Experts of a small language model: 128 experts in each of 7 layers, 262M tokens.
Below are experts of layer 6 (counted from 0) of a mixture-of-experts language model. Rows are named router (the router's row for the expert), up (a neuron's input weights, with its number) and show model dimensions 0-159. Each number is 128 + 32 x the weight over its row's rms, rounded and kept within 0 to 255. Numbers have three digits each.
After each expert's rows: "mostly gets" lists some tokens that are sent to it at least half of the time. This comes from a sample of Wikipedia text that the model never trained on.

# expert 104
router:115074069122114095091090139087168154173170141141109144140105103113125066109111136185144132168101100102156147112149126080089079066118165148142139092120170139108121121188179164125138125158128154159092149120139141159178065116120139139127139148111116156172130110155115119091166096148131189164092092182081107084100090155132112114163076097181152133139144131156151092124144106042147111185154093096204171065138118143073127119161087175122154143101089137075151142153125120063185134152188127
up0:158145120175139097147091086128135128111127094113138177144172139125149068143159147144111107136170135119094060107118084157125114178086080098119119149071161157172116122139172155138173172149163142129145128212096193134135138122160150149067156182104128105133102134187150153190135163157119131181180127131136176083082138172095177126083133166132150134148054129188098123075138165130110141099140175164066145081146155166084137126158141119133072170147148123089186116146064155186137115136119124
up1:051112117109062117107168096071110090145125066154105152136112138115099109190096131106135131129165126119162158097135112187108156117094139160081114114138130190134176098176112138169114136120106103112200118130171169152059130085099122094087161141072137115128104161069046101122107141152103092114154110098090119161074044108111097089142102165140125142096117177141127114132124143078146154055141111141165132148161108150164060125149149106096118131083063130178170132082124167121153122133099170
up2:003126078097097115139157109174090084092117178115107107165147146128127140116141148123071097123140130109139108111176099065073134107194120111165110083141137151142068125128152119120039149101136097167107134136178139111137130166125111145180169135119149126144133104136054119133105194121152059123130096156112170123166129091198081140156115088148152125130104107115122183088058119138183132184162129165078155118134119109116101106155110105159159137115110125106075075120140085174084141112139153
up3:170084130075126144137137116137173125145121091206115108142111136086122059138134176107136152160142176165156126109127187101099060070113145122161057085089133101093174168084060141106080145124118060115125145143111117140126151139153136144124157121103168131189185172101086125149165167105123130170134117153132159161107116179110128131122105174170180143055118126138132081079095172047154111149099117110088073102123126124114099116074102180090131186097130135147128145175155149121123105108167087
mostly gets: "ș", " Zhang", "Natal", "CHN", "ț", " Song"

# expert 27
router:195154129117177122115125149125130156112140166133106183132118117134182099150078133134108132125104097143105106109066141150100126129094111196172159114164124197090068118090136100196179140142154176119149129162146132205097167124107122117141116194182111121140147143158156148107118157120136152195100108119154116085067140135132174081101086131179076127124160229134089151109159072112106139113121125056146170141105136119099127104144111108125145161103117133151191127138076144129209164093176089
up0:160111095097134114076094078123105169102072088113107165168164165119108127145085044147112110094111137155161148134100069132087128112115100122115061150116130194201169135120131129127154108173169147168106142106149090159118173080148147164155172149102163133109125102161079135106134162215163156082132083149165154147129114195142156131151124096123135163091172169137113110118159158078147191110073122124095102148177091089081158124141163145112127126143100177160196111098166122136094077092129100
up1:113099091134111081112107127145150132131121054117094081113131183117125083192151099098112124146132101114126119155141183153134095130164127099129108149154161120118173170183100129168114137068060188167123131204148152113086135119118143116073119145163094091141131144097134104119123081101123091039146138156123118121148105133091121139116084172179149131150138131167193168136054070051170153138182119083164098117160101131137159111076097076121127085138101094166194166127136097090130124162106079
up2:076141162125152133083126143118104139138171168063145123151099145092063097132169135068084080188145170196134148170152114102135100138165140120126143120139129201187136092141135165166146080107105165148133182128119141194159155118089113182089168116145136122108145110111101112099128129134146138097149148108154155093152140130129177112135142114087114113100114093174160135076175178167074116122112118120051186092137083054143113102133111163201138151138117116153161148101081113167151115123116232
up3:133123126129154127157122110126099170114194192122162145132189192054132150167118145202126070124137161157120127170116144166141156070107159122144192141109181134056130142165137070144134125095181110156149084135097093112098072147089106078153174165099099098183128115126124092116116124100149143140100119107100147144163135080185086096100127082168168090147115089134139162190088128138091130126130142117061127122147043169138131066116125133148099094140133102113139183145135176183121121160164141
mostly gets: "ford", "burg", "wich", "bury", "sburg", "stad"

# expert 10
router:141089136090121117103179104132096170146108119099091076144075090090124115155161141101119177095148209129166112072133168100134097142133166097106065145166161129104102206084142099077166109098135120149140106115122127115158182078062147176152143171167127179152105171178135083137096083143097133104117189107104098116074190083128102098112094151114149091124145138141173123105148117123144120089138117180187154170095104175098116154079104090072111110135095145119143146112135081124109134175084070
up0:166117154115124083100073170152117194129080132142110157113160096131073139132093084150173151137109141126147211106118143077081051130135108087143147118129140106119131172093128167162066093126131118118137158069180175161124137107132152107095194135156144129091151105110137099161132172140058161099156074124119135103071171119157140136117158170105158047157109126126156105128203075159113128112112100085136054097135145124189154100119122087097108138055128126145109113114095166113121092129140197
up1:072159121147126139134109176143076135169139130125125127109171075121167141106154152120132101067176118092099145089106138107148148186127093120159093073152143091154082096086102142139136164167173111109195084135105163103117106150165112149064165155159113131102036168146146179109141060128149120139159173156138145137121133158145159146144112130146151142103109081055179115144128215062117104147130120143155153124057105116085125122137182115140089154158157060103078102141066078105131144094149114
up2:130136125137123138162144121177123158114137146153105141176146080167142182074113091115180148139151135174219100200158154138157154133165146100167068148116093151052154136210121069157132146149145110119151133100201182109117141122171109110107120137193110121142137098130156089139134086133080139033148144139183127145129095098113061121126151152137112136148196168170070099138120147089082165119071060136191152159126122115159125145120129120129123104158129138120151148139082098154149126133184119
up3:097096104157121188140161123081134194164101192148133169135143187139068128117167120141091137125133164115144124158094118129067104166160137124148169117154074059147132116140099068062148150124115076073107105123154133091167083141092164148087104146155084157119170106172160139145095141115122158113139179143148152170126139132132109058093146121145103178147191144177143101109128131167130099127131155092088130101165173155112090147121141171120165062125106173103153124058137181113189182141191150
mostly gets: " Votes", " Candidate", " Swing", "%"

# expert 41
router:179117108147162196149122121142048125165151077105164084132131164115153077137142131172130161155154124095148105126080166128108116169179120075103139168145116095113138096085185090131127162111168124156104092170110136116160168117105134187132148104142099155093079194096176124132137152122097095137177150101157108159144120130117103173114114142154156107136144145159114108118125166180168081099183083165147129129227151170135141098136093126134178128192177175069141113151161104162062141200122110
up0:145144157084132128071125108124095098094134066096061162136128137154132187150127137115105124173117124137119145127181148103146131145128084156091123163096086140186079140111134091141117100145158154041131088165191123082124045078131102100093119113141112131211124150108136167162106102124101135089074115096109098178090129207098173126138102103105076135167110133122106108136097174066071128096110127104062122189178152137180106143136130139089064119161107116120120160131146090157168108094097115
up1:116117143125145105080157056149084129181122071131075053125077079120113185133163142170148140091131137160143182114142095125154137206078090141145091154134146136194123132136119115174086149065154104109081141127101125103088133149098169113112144111143148145129115172162162128160107110153210092171137117152092176120181098132173195092060137172072091070117119098137121097125062100082188127092089128157127132164168134120138139112117132158118061168118113091150111142124119150143141118150109119
up2:137131072145127163116167042172131177173143140156115123122062108129140143084109148174160136110115116080142167095127105123139111155149075171091048089149127171098156124133094109139121137144196126127083153071111131096129150136132159126127115136121148129138069073205109075066147113103153106099129089167107138148109134106155097091138141119138124160107151158118110118135102115092093113136075081101120161122096122112086181145172148152081058125159114130153162128185065170204178107097171062
up3:083127154087125144132079107087112063144155138118178166147154159102106095074111152196141176173114147154106140095127112126129122086051143097135166133154111132075132096069162103123105116070141130144142127183138115124121127144157094077185141146101106094165122108127163146061074136189151105183085131140134130126131142152148158142129133151119154092131124167111152185130128174234106059186161111127142115150099050118167149088130080134167174109109107122127164088079166138126139147141184166
mostly gets: "″", " (#", "′", "°"

# expert 121
router:142128108076113068140128121086143149184095140173147147162157131095149098124082132107156172144093142111100133044169109049118144155097072157177163102169118154124099139115141139146136138149129196159127168100127119206111113108137151125088082218199110152127122128154102085127084113120172188166108091135088115101070098151097180085113065129175157076157134131151130091144110161128108079164177088095121123110165111168144153156135156115131111102130176187103138147105122142122149161151168091
up0:150129125118176144111122117211108127077158086142154148107181154067144100094116172134155102113123110202119180156139085111113179148077159110115169085179120145136090128152102177176103047142174101055148122148150135170144162128161162119134179159139145143129112115131066160087132119119126112113125092078156165170129172149097135158151137144060104119124146068145162138081109122083169117165091159114077133118107073148140108059115173141080121088087117150070156155137145176173121161145145136
up1:175098131077173126133125160106110096119142046082092114078095113161105150141134141121054088138141161121115117096111133082138108099127138110147133124114135082170121167123130145152061145110099183132060140229131113100137109073144050169105121116108090169109066135157162101124114097160111174139154115201141127097180202106147147129166129138135105143124129066049099131145125111103159120144109127104149129161167102070166143081077158150106149138139131159125117092141209113120135172087139126
up2:097105082172135148114088089121119088142101129133156155149135197159140037163117091112118130144136065134169094139089102151113082071133130157182113098116112095165127175103108137139089078155186082156102131100132132132150206135169090163200126190159117135149140099102099090150138089125117078175181132095072133085129176140078121089127136147161096168074123129113150151122125191191139154164098199144143167132124090166160151185140128130135162158138137119165125137087074107149136131135141176
up3:094183164117074100103148148102094087088214091089147094041135094064094188146127138159151106075122119159134129102126131117086137142105138069164179095167092157151174152155111121152133128105161103077108118108105159143179135093071134133125128101173137137118085124175099155137129191089103117072104103059132131119129154128149098070183142121151119141112128125047094167109118085137125189114105141136054175149124168205161108157116158142115101139148144144143146139175090127162119127138124136
mostly gets: "is", "ius", "onia", "tis", "nes", "rus"

# expert 102
router:162167147188132133112145172132141108143121126132130131132099078137137125107144089101116142132089078189142116096165105152132151151071150130140124103146146173133104157107194103130106091183192174183118182083094151185092127109115111135098151169157122079091093152186129092118080152101094126179136073107091128100104119127138178073104117137154154113150109100187143183090124145177102093125079172088136092180171075116130146197068119092164117126102181152113145105111141132123182157196168171
up0:141160125161123075131168129166149114087158105085134178131167142124122086086150136046148165134106132105129141189112117130078118056113118109138121186158158154187159110087121162076094171143127130106106161113130074160127110093087135123100109092175141116101149125193065035137141078127142131098109165178121166108155143146099054145155131139182111134129131159123120190141066154062121139136133100104091080155135128165120126113100163134158076189099128153104148095093117112161052103120171124
up1:190144115044128113126091158156162167134172110162117135197119157176135093146079117095130107145120139093039152144132127104128098185104147117172068166124167192117120105147126142109074094181126088174131115166152139115115084139151149109155107076165139119172125151166099148094107093123150158108085120149130108127124076182164124142112166168125135143210148059101067073112088142141107161175121154129163117138163123162136167165083127172120100151129067127134139149136140213123113155138167102
up2:130194097123114159183164117109109148138072169125102167110173069134116104121141118085093089101108119122117132098161132167155122123160158129157129137146114119123127106120143108127160171146129095109105113175080073123136045147115102130181158117113127083137144096140128138142156171132116049169097104102103153102137155085180127082113083159130028103181094193119093132115151170185103173124126203135170108143174102128095180093108117081098130129141074071150135194165112143101081137105098080
up3:104082095107125150193194134109113115131122122162111076108131106127131128094125097094097137157171157162127095131142168210102099108106148068121103112104144156119067138159121143173191146120130125086142113102123103113094127156195150148113164095080188131154078145145083148088124185188133201124138087150139137124138185159106090140111161116091112149083160140159117097130129153168135076089139172083131184146147141141154179131174149172074084093176100064159159177081129092090142152144090150
mostly gets: "na", "ja", "io", "ka", "ba", "á"

# expert 100
router:090093137085143098153197121147162169149101173103160082138091115161101182136127173132183190090175052165084148172160127115144204079074138091183143104184104119070147115156121137095169118071180123093091089146106151182116141132120127142168118152134194118164144089174115135109140107168131146122125181180126081137114134136141109171143129113129146111124156119185097140142168147145109086127143117099126089149095081133153120088097122118077148115129095115195186179144099110125108069155103126
up0:118121116149233126143094112124165109115145149102089155107172136100101149065154080189113104084094058101173173130074204139175149148115084148161131107114129120091093086091132076109084172104111121127144151143102116086150115141091163191115151172082132126131144133080170155078068091088117145092120130091133114111157152123094170132122113129130152168162145090046143176136173181093125057134136143124126134102198121169105103112102120126172122077142146104144138116114113165144097122174137164
up1:110118097128150144176119184110096141110129175104156144167150117162132138115153139125087101180195195113107124124152048116165088128132162074063141174116145141104162100127134145121156086127134103138170108182141110095136135109139140105144151096171153138143109114081138065100153167210074148131080120038139157147140082141140152196121076114132124087116111099098130146192130172061150157179151156117192090130123131114128102180086187121075159168129084174118087129092110131135122143146115095
up2:113099104098118143128178091139069058108081150109155102108131103132114165146137110134168134067118121152167143113174145118154108144140174114153118140151187139138146135137141108151143135112112131148067159125099130132121094195114151154078160010156074147175154142131122083187098097158200119127105155132110170090147145139150166199125110106075183081172074118079138109097148153154162076159125119166081144140133125112149214164128148158139141164225147163150139114103117118131106133103135124
up3:156111099114110162145070120116118162162112125170124110135117130038147074140108110094153112104139092177130129185130131131088084121106149067133169170106079142136171079101134151118158089128120145079107145113077175069119168169132052158128121149118142142062165106174197149128134090146137114162140093202097121189158166147165155142095096135110121096134166197147144135142143077175124096140099109174134087098129176147175152127152118149107074131123088167075103121150136087139079072135102174
mostly gets: "=", "|", "@", " |", ");"

# expert 86
router:183163132159129099143093152091135079158098121147159115130157144147161095142125152123167163108078123132142105068156116090140127203092128127162099116149148118138078161107115142108117108180167183133142169100092111145135126115116169175106124157145072102129133091153170123130109126073187116127092059093185160076089155155167208089120105137153178087147120029171139125094128104102101084110179168129140101128192132132150157162146131174167115138160191169089123113115092066142111146178165136
up0:175096123111135131148093200170144102114158072118131131210182152158133118139112105154129114114115078132105178125153118147128136131138076109152091139176099131132097124169143140093165119123087151159130112206156068090142126126155114144144173082154085106133153114135174153138142123181113108104132183093170090145145167105168057126121131165140133088117173173142181116097106141121191206136180076125145140137178141141175126047142130092202137095152102086076187103113119079131120163127157096
up1:162115129108188070156093154158128149170119116131135120199147152222125144137153088130109141187098110120136124174080092102118099139134117147159129153127129090166110131169163117149132085084131110157091124187105194156128141146145151097149107130068111094130109157114126099090153120076126141074106137190124136178131086151099165098157158093100114139066137092122161186111129117134135197074155096165138169124161140169168084114082115098150139138181157110107073110130096164251117126144140098
up2:105147171132102080120086116097117125118150148119043129178136150146120179169121111111119145154104134132130124139123118116160119139138141135171119121081090119138147174114159143196071158108141080162066143159135160103117111161110115114124156154131112115118166082090128142103131090099163179156131099132196148143101095146111101220203161125111184164077140152168165142156073037170099141156150070087086132104111181060083160104125099180137129153141196100101080097164129134112100114107108153
up3:113115172151121132110098132167139149108108150101046133072037079159072094114124146109132161133137104168189104151122174095155170169152121119106070125164178119139176145183131109130191095080115142150165173109104162105113118103124110097116148099125158140073104180162120096115118188134134128111084126194115117178161125130075132152093125024137122144141090128138107083109162103149150139104103119073122161122093134055151083121145135133154108059101155155080166112132093087100127112098108160
mostly gets: "idae", "phi", "clo", "è", " Clade", "fi"

# expert 43
router:060108212119134159136155122132159132160093107177110124091119134140097164103151114113062110074088142136112077130146150133089126140077111093159095070159102112143145133181165166094073081097162136179158108148153115163065164101110164139157130078174093179132117155076171115157090139152130141115104198142161079124133124111194115151110137153082124158172106098180122136126174099091096131131108084136154098089123126097139166142153138174163085138088100107166100100147096130106072129076068075
up0:157131116101170130065139146139107077076130115142142125077138137126114136124123080086159044182062090122171100127081092115184168167126153127134148182127123062108186144075117126091095126125128095125107140125155112077132129139099110067166141102155157107111096156075137135117128129196125147081167103101116174127085120102123123137136135105134176171131124131037135135195136129161121069136120152141099140059097118208162140129089111125077159133089107140074105149046142144147186121138131139
up1:134110095152200171119158141111121125096090157101150138112112131115117162089112127166126135159103127137108118156105079118153121113060174166150178132144122128159176156140080046125138099063107145065126144128124145091090108128179116156108116186108087125134159087079120182091114157162119118108199135088149159166183142171066096189137114115113156122171134113123127121148114129126098104095120168064075128115110065086147088030073075156137142096095123137160134108102130144179088097177116159
up2:141166107127150183127126081089119153087094077168122143106172074141137129109161151095126102151092186126135077136136109136122131105153150129125149140126165158093164164181198087078159160137094253135194156039050121184124138133106149111135126129073090154166122133169093138157108199100084080148108160105109126129151121093113099153087149102157139140123090116133091114114115152096110119209099133148161161091126127070120120131111109091128091176094141124151137136109106087097120171114165116
up3:163107168112131073164126131145191151128180168109124126133150170135149083166105109124098135106120126123153141136137116170100101091105172118170142089124140107127162058175142157135151085112139111061029137096115145061102134137125109091148138157116105100116148158142162101148077103117122155073148157129134145099108151135183095108231125200190146123161128167073119106132089092157136145213155111117073139114150121178127166123117200112132081101140139126110077132094187102171169096135128147
mostly gets: " and", " but", " when", " while", " where", " or"

# expert 79
router:168116150116143149117062173119158145082145129133137161182107071090113111168128153147109181126095148165164120075123165086124093112116112106155153099132152181082127118121177147133142115157122184204083178078120118172100156066111108127099141171163117126152189138185138134077096103103159118196102113151128138095099068158119147080177086134163193122167143174142151122060154114108094094096182093090132137126088093140148101108122118091155107175078126169143154113163088110147164165123168087
up0:095124092116114170161162098098125135145138146114083142108161089119184082121139145081155095169149146129118163151136174117116150160114156170154164111133176164098146195121111173134164151114162112165110057215209142089150165171171152135156099134150129101188103144047116116213106116090096146093112143122193087154120138067135118139158125133154108122132144114112122090126181149116189132138185135090164186165125158120186151112076104157117117098105136156092116144140149130159139119047146112
up1:166142131129167086141094114115072104093104142166183115127120114128149117139140088132138136102105097083132139111079117148116108100057118109071137141090134105119096085131147122093143131180205061182144115094095097158166125136136140128118134124169158143174118108148176137079118107178095106169137085134085131133135170113119108162232169175098103138069082165110089080152070116157149170108141098045123110142086136095099209107151135119122107149135076118048136141114126134094118064144115095
up2:151139154133093150105109183154136144105131156116142122122108120139199104115137132120175120169068080096150151121096090094114114134152085098147122167104109122118080151152108139166160218091156126132133086169123112119155139060162165089111104123177113122136130080119051085192116102059129124187144156089112181136158147117112135119113103108116143096065129105191140044106143075074107095213090102133156114143085125090119129090110091140141134166184151129107131079097094156088099091133163161
up3:158154152194138144110150136140092169163143098153126114128112140154106154146177094137113209195131089105132114102111093121153163138139102214077118098096124140128119059160078150154129147133104102173155066145141166106104062089146104144161159127118063100135180081152161165152125135128142122097159086142089140070105149139121229124119145109060133196128159123191116123133131143123110145165099094149141066100104180133089152111162071149092147101135129129169162113145140131157149190089094136
mostly gets: "ić", " Arab", "nik", "kar", " Ottoman", "han"

# expert 13
router:215126138118109095119114142152180108122212112130196145075138155096095122095040141073080107107084051094127119119129114170136122168083103120136167139154163183123133126144160108094135152195120140159085107095087118157133155078129162142128092119164119138187103102170178147151091149098123123109101139097142135091137207145119141088100083086155081113189126147157125097112168086085145135136086099155141192104086128132154118140124101163159088132164112163081166143113093103101166109129161116
up0:099099155127180123179157152150118151114151142095154107157108125114137155140123217093084116133141092169151138064134108142140152099095089133163066099152185086091146079105070118127124083213127152145146182134101118144092114074145063163185049127129143183147192143127118137125092116147130147151075120065065138134117132074114115090148164161121095138181120115107149132142124096137170138143120137102087124164180122099149158132067139172162151139161142123135142128172147064146103130118133042
up1:111119137194143144088166146125047090118141137149106137138106081087090111060115155104138156098092122144096111139062082090133202167103159204134078129094128164078086148100144069085083104098087130134123134169156105191148154141081157149106114165134120106103137089123122097108162149108125101099132170128142133072159109117106128116129126096163077123168044082112085151141111151195086169139097152114134112086120123076161119140141105151088165181141179134067104123089100128170104165155117116
up2:115162142096107153119138172136092144085058153150153126158158100055103129092104110131202102110108124117140089161091112140147133113065179131143081113087166180109095158188079094182114141078130104185119124109105081158093129141094128141071100123125146163127173141112100167173160158130119142174134083124131123151144165180088156113098134147163121138145102145108062182109187082073117103123136180179138131074180069134158096132061068131153127150116053121163112149159117125121118141095118117
up3:186150087116195146130116113089177116164131141069097130109129161154094125179147127093107150110100171092070151157107211183102156184141167111133113084081107104109194106145152198140143136098082061190126114119114105139163087146079116131180150168153111123156117157143117158117165106143128118080173076130134181096130093151117088132086117104150146167113121105113169138164106092128069135144144107085192151104104144178133123107126107105075097126110188120142146082116153171064143147075155123
mostly gets: "u", "enti", " Lin", "en", "eng", "ng"

# expert 114
router:113086110156124120138138151175198110093052130132116136098099084167120049102152125114130121078124085188162176068150087151092102142105147099170096119141097105117120135100138083160129141159124147124172149172067151149095115144096147134095127174164101035068110149181104123118075119106144122146089131107101152106122091111099141161086102151129144136149096097112138192154115138145080096134125165058166060171153144088145159154117121099077137075112165139125088111063115127122201170131126141
up0:118095179104142142107153106152117138179156163120119197147069093137176100127173127168119104144128155124179102113109187109134126110153181159157182106112108101132109050093124110094109035157084099136114119117147154179201128138131115096137110106103129191112104164145191132103151168091105144099186176142137106162075116111150165158128146122151178125103124141147102154060157067122148097161146095116133116110086152135125117139097123162150174083147141098116189126144091114204115128110210183
up1:190101098134106094149125142117105169173097186104121082084093175148149104086143105116147087145149159143111057112103095104124137115135140158164115157109125173124117138100135100151108148201030100133164085096177107099090066152109127120186182149144107162109077145154086088140167157142110103103168082111169109157104139131087125159122089149134161178112115152112061128170109112124107104185151152130162068094123075181146147116117086123157083112173175102105097106132177157126094075142163168
up2:147124099058084148147131119137114155126149148108101112159086188119119135102056139150106088093143110167101151159114120132104097185162136137137153117102161109120128094114084120091173083097118122155146153080142094157131096146062172069132091111113083165180115105148146221102119149112131102078132169072148146062121154171138162070179092100139163079165113152171066128127147113116060097179189110150118163094101173114103136125135089095175076138129150122110145119141093081098152085169133164
up3:144134111114134175160170113137139131138121114135105113077190091107144131130115116186143149124157102135134157123090111148143126136114176133115174031075095097114136122127093161068111158084102136117134163149084091027073134189097088110093145158179085090111155098146134096149110164087147169114124135138098095125172131162165131082156144151116105161084173127155204131143101150146151156180160165127198153165126115130075107119096105077115183107094106109084100074161135114112118053174103147
mostly gets: "bre", "La", "ro", "bro", "ø", "rze"

# expert 17
router:107155126100122113081125115140129098123123059130118196156151107081171129156161117116166099173103127100159191147123180133109181124166161129190106129169165160111051194097125125122152128150171160127167097077195167111088145122077116131096113088140103088103130110194170121145141168131146128167116203153169110139162128089096144105157120120160177133225165110152169176151105112138164141076114100123100147178138137117194140107141151163124098166125104142132148087151108108173153148128058123
up0:126090135136135066108138134121134116131192180148101166146113092131121106079145138098057148101168140146112116101149123207114135139075095160117160121188105124163162148035120138181021101145143157160154138117169131150164097120123135106131146081186150100132131147145116089104116121141112120152166174116083151154118082150167178122143162202122123031129084143121170112105111111180086103170095143113147120091099107116160109125099204101154127164103152107104161064142122127132134126136092181
up1:136168124154092191158131104107101128107132123103155040174125066168139113154144095151131117116143154111160188154114106182136101134130107190109079115118169129016154100150164158157101114122155147132096139132139097176109103092085044150141146176123146144137085154109181137108107177111144209137115113136102096146086130147165124173099149144102096152112144140161098148154111169138135108128202175142086118064115079112128192126151064091169178124095089117114139104094091134149150140161140156
up2:206151104145132091137125085091148112086125105185103130097093188116132083145174095147136147186069100117132098197138182088136123176125149079140151140112149132099101121134139117125079168127086127172087107162128146147099109087155073148129145128133106180137136134172153207096128173118112136125176087152162170139217198129124151141116150128118090137130126136141145115126069152114111161194146121109114182117152130090164089168113117106121148175100093065080113173130128149192062105156080144
up3:116111053122144074088182155110079176156126185120159105151146130069172150084060168086106048134145108166106127178168063151146141112129116155078128099114098160172156162127106088120159125133168148094106146063147157148089164095122147166164158143162170107128085133092129125099112150205088145161131102138127104111139142100132154129108199137126081151138072139071096116148153181139148168119114112153159105083144192127105138117140199089165117177102114166140091100141145161143105126156150149
mostly gets: "th", " fourth", "Th", " Second", " third", " Church"

# expert 59
router:100089179124197169118161158108168140165078131167138077166142081123112098206170136099142157078149123103063105103132155138087067182155149118130088104129126095117177135118165125081119085093184181092140114150141143146134181111169104153130101144110122161180135188123173076148096091125107156132127167146096056111064101084179104161137158091120161158166136095159138139091143188134124138166143097155132105184098106130172145163147116134120093100141139171132104159081084133159109182108095127
up5:115168099114152126117071102046173113110153167132153127136105113117101135089144178134165191117099170082189178124099175082144099159129078112126129096048132132169152146116101071132159174085123094161153101127113143128120154168107125166105126168138153107172065117150140077166161183157116154100131130110168128083178156188127164138105144107106144089102154064116128109116151059148122175149135128131097114125170184086140165076096117075074179131129136099116136083099087059128121152117144150
up6:082103099107176153101122173142087102210130105127131120135131162133134167137122110116144116091176097129132046154133108122115052158143134162135125146119126134128092155198143106120081179137131153123116125173086115197123122165144081129123127122105126161186123159080187124102138100060142122096097109100082122091098078125112132119112150091135098195147120121112155031121108151126101153125178122126143170068179177099137086192166131122202112162130079117083092118131161151148082153098178097
up7:185077108148119142192129115091127179120145125110072154121143118086166116134152110133102094157148117142088153091110149108136180126076130125136130093137090116147170155161117109193066085052076142199117138149179112099181069117106167133116132170122165152106141146132154156149135116140165159134094179101097111141107129145075120095132145121134093155190176096149148145120222126071122059103117152113140068146138089095134178133074132133129163148112147088149057147094177148109134162137149195
up8:140131109130116113163101141155142125091124147157193140119165144108184119161130162146079105154099134100119079092143100143126111177060159159099140148122110111137075178132138142119160153143136163139139104109153069119172132150145175074090090100144084090137084146133102170153160144149100038113100095155112144205098118115158075062155168144131165191163153140142191078134077096116106102079172169150130100135142170141110128106068108123150100070145156117140119141138073044165154161126087177
mostly gets: ");", ";", " &", "·", "featuring", "​"

# expert 120
router:143140108065103123167078140101171118090187162151126179169106129115148106142079143140129155163115104134057070078124144110105104164128114104166188085157157137073102111108145163171142145125118173154116161101067129175111158087112160114080196168137109142114108107177151184128111170079161128154095163121144116109131100126114144056154060132163123111151145169153159096131146082139144130144164152088117166058081187112148101092164092132167128160086106158144186142138105112137171170150157073
up0:072153109156164074109152130180105121156156114151114109076087127137142087132126123099101172101101189206109175090128131188134160137086117088139098115094132121128128134208158081146137120099123155144104160140186163144092119100197115112158144164163135182127094141084090088092084132159136122080134135090129175145132073144156166160120109177156116130092173069188152106126157144090095061131158110095145146179113090085162115108106182051175125132185136114128164118085118105106150158097126134
up1:108119131110155098074093093138133090170114120188078089069129115177169123182164082145162203142057135116140060102118180163127123140113109131088131118160146140179070126153137144174165139129100180153200095110092137073107052115138136106124105157191149147167108136182133137107156159171152093127114130110118166176099119132149097119082139116103142103114142141115092138170104144133116132126175119105088104159121173119106126181105135108089136156118127148008155123168094140146160116186110099
up2:077091083142046116152157126139115145137083109091143175192137133139099123098102100105207120183166177130156146113082174135147127101154145180084116116156118096165124180111124114103109122172080166131174127185069132161128126112124143134109126146091149124163172134148137069140094129118135056142092195157107108110156077057130101147093125114140132135131106166123132102138136124149132162115105118153211067131095114202127134165151139083100118084189172165074127129126106063141154161117077130
up3:173170094088182132117122138122158152161070115125122068114147134155106098137107069134169098186127073139058168174118120107113159067140115160141163139097122115117065127156112146161151093178125172127124147093142152141134093136158059084119155126124117085172119144136185079106116115102140077181125089137158047142161178166087125109169134153131127105143068110137076190123149152111142191150127128171127144109130138154156106095126172062145204147134102125081086129077171154111172107150155141
mostly gets: "kov", "č", "ör", "ov", "ev", "ić"

# expert 38
router:197128149104101138077136115199101117134095071089099170146138095082165143103142118189067137103102108098183081159132170142116118149142107097140103166097142107182070150100101108067150172135098074167146089109153120088139180111075082159160114130152162130146118143143156133181113138095074100130107164085109154092084148118104092163081137127148121156107116158205152155098101123141155092065107165157163167144150136161176160109054098143132147144158175115098136122093136130111103097154054124
up0:114072117133087127119106132117156139086152104158166138135094145112161132114130134199119127148040082090110098145106122088138110070124102133171083121173150135102087169070079098081071110119110105117089112114067072149112106119148118189131175153136137096142150106205187143082142142086145116140146122111128124132192071133140152093179091177130173113154117145158151125129136115146152087189158142143096149147094127116181150163122101175054137161105117100082167156137110142102161138048179169
up1:146146168148215125163142144087153131158182158092099113113143164144129083110144168179185152113143134101136165138122195075098171117135168168114137156130102123112074137196108079092158135187168146091139104159105154058095150133161136136096138123146114117076088131127060090122092116156148098100082187160153108086114105166100106131075136136202140126143139125099181098141124083101087118148069114107175151179084125130134090110055159156151104130093127162146111156122076087143108158167138101
up2:109086125118073104139071093139075117154155074112153104105117100160125096121161158127083134116107127106115152105091157131122129142065152090080157123099132150160120080172108110106079085134178157183131124113097149090165096102153093091128131144168171172109110144142142145157123143149091085093121147087127168117149061138092155160132064137129142083186123141085187124176159194106145179130057120100144191130081100049122137138135047101157166133147045132118132141115106158158164172111099131
up3:155149107213142139135166106084090145092100138130159076167159157154180063187105128132147077158103152136180107122183144064098095153136106103115088143155183125118149118132119169098142071059153133121107134067111148148117118125145112146179150115154102110125089147107143157111112096154165093113145067129137052158150160124166167072149109170107160135149162125147049144122175129106138134124134126088160132186073200125186145158142132132112084167114126128195122141123135113212146134126094103
mostly gets: " seven", " nine", " twenty", " eight", " six", " thousand"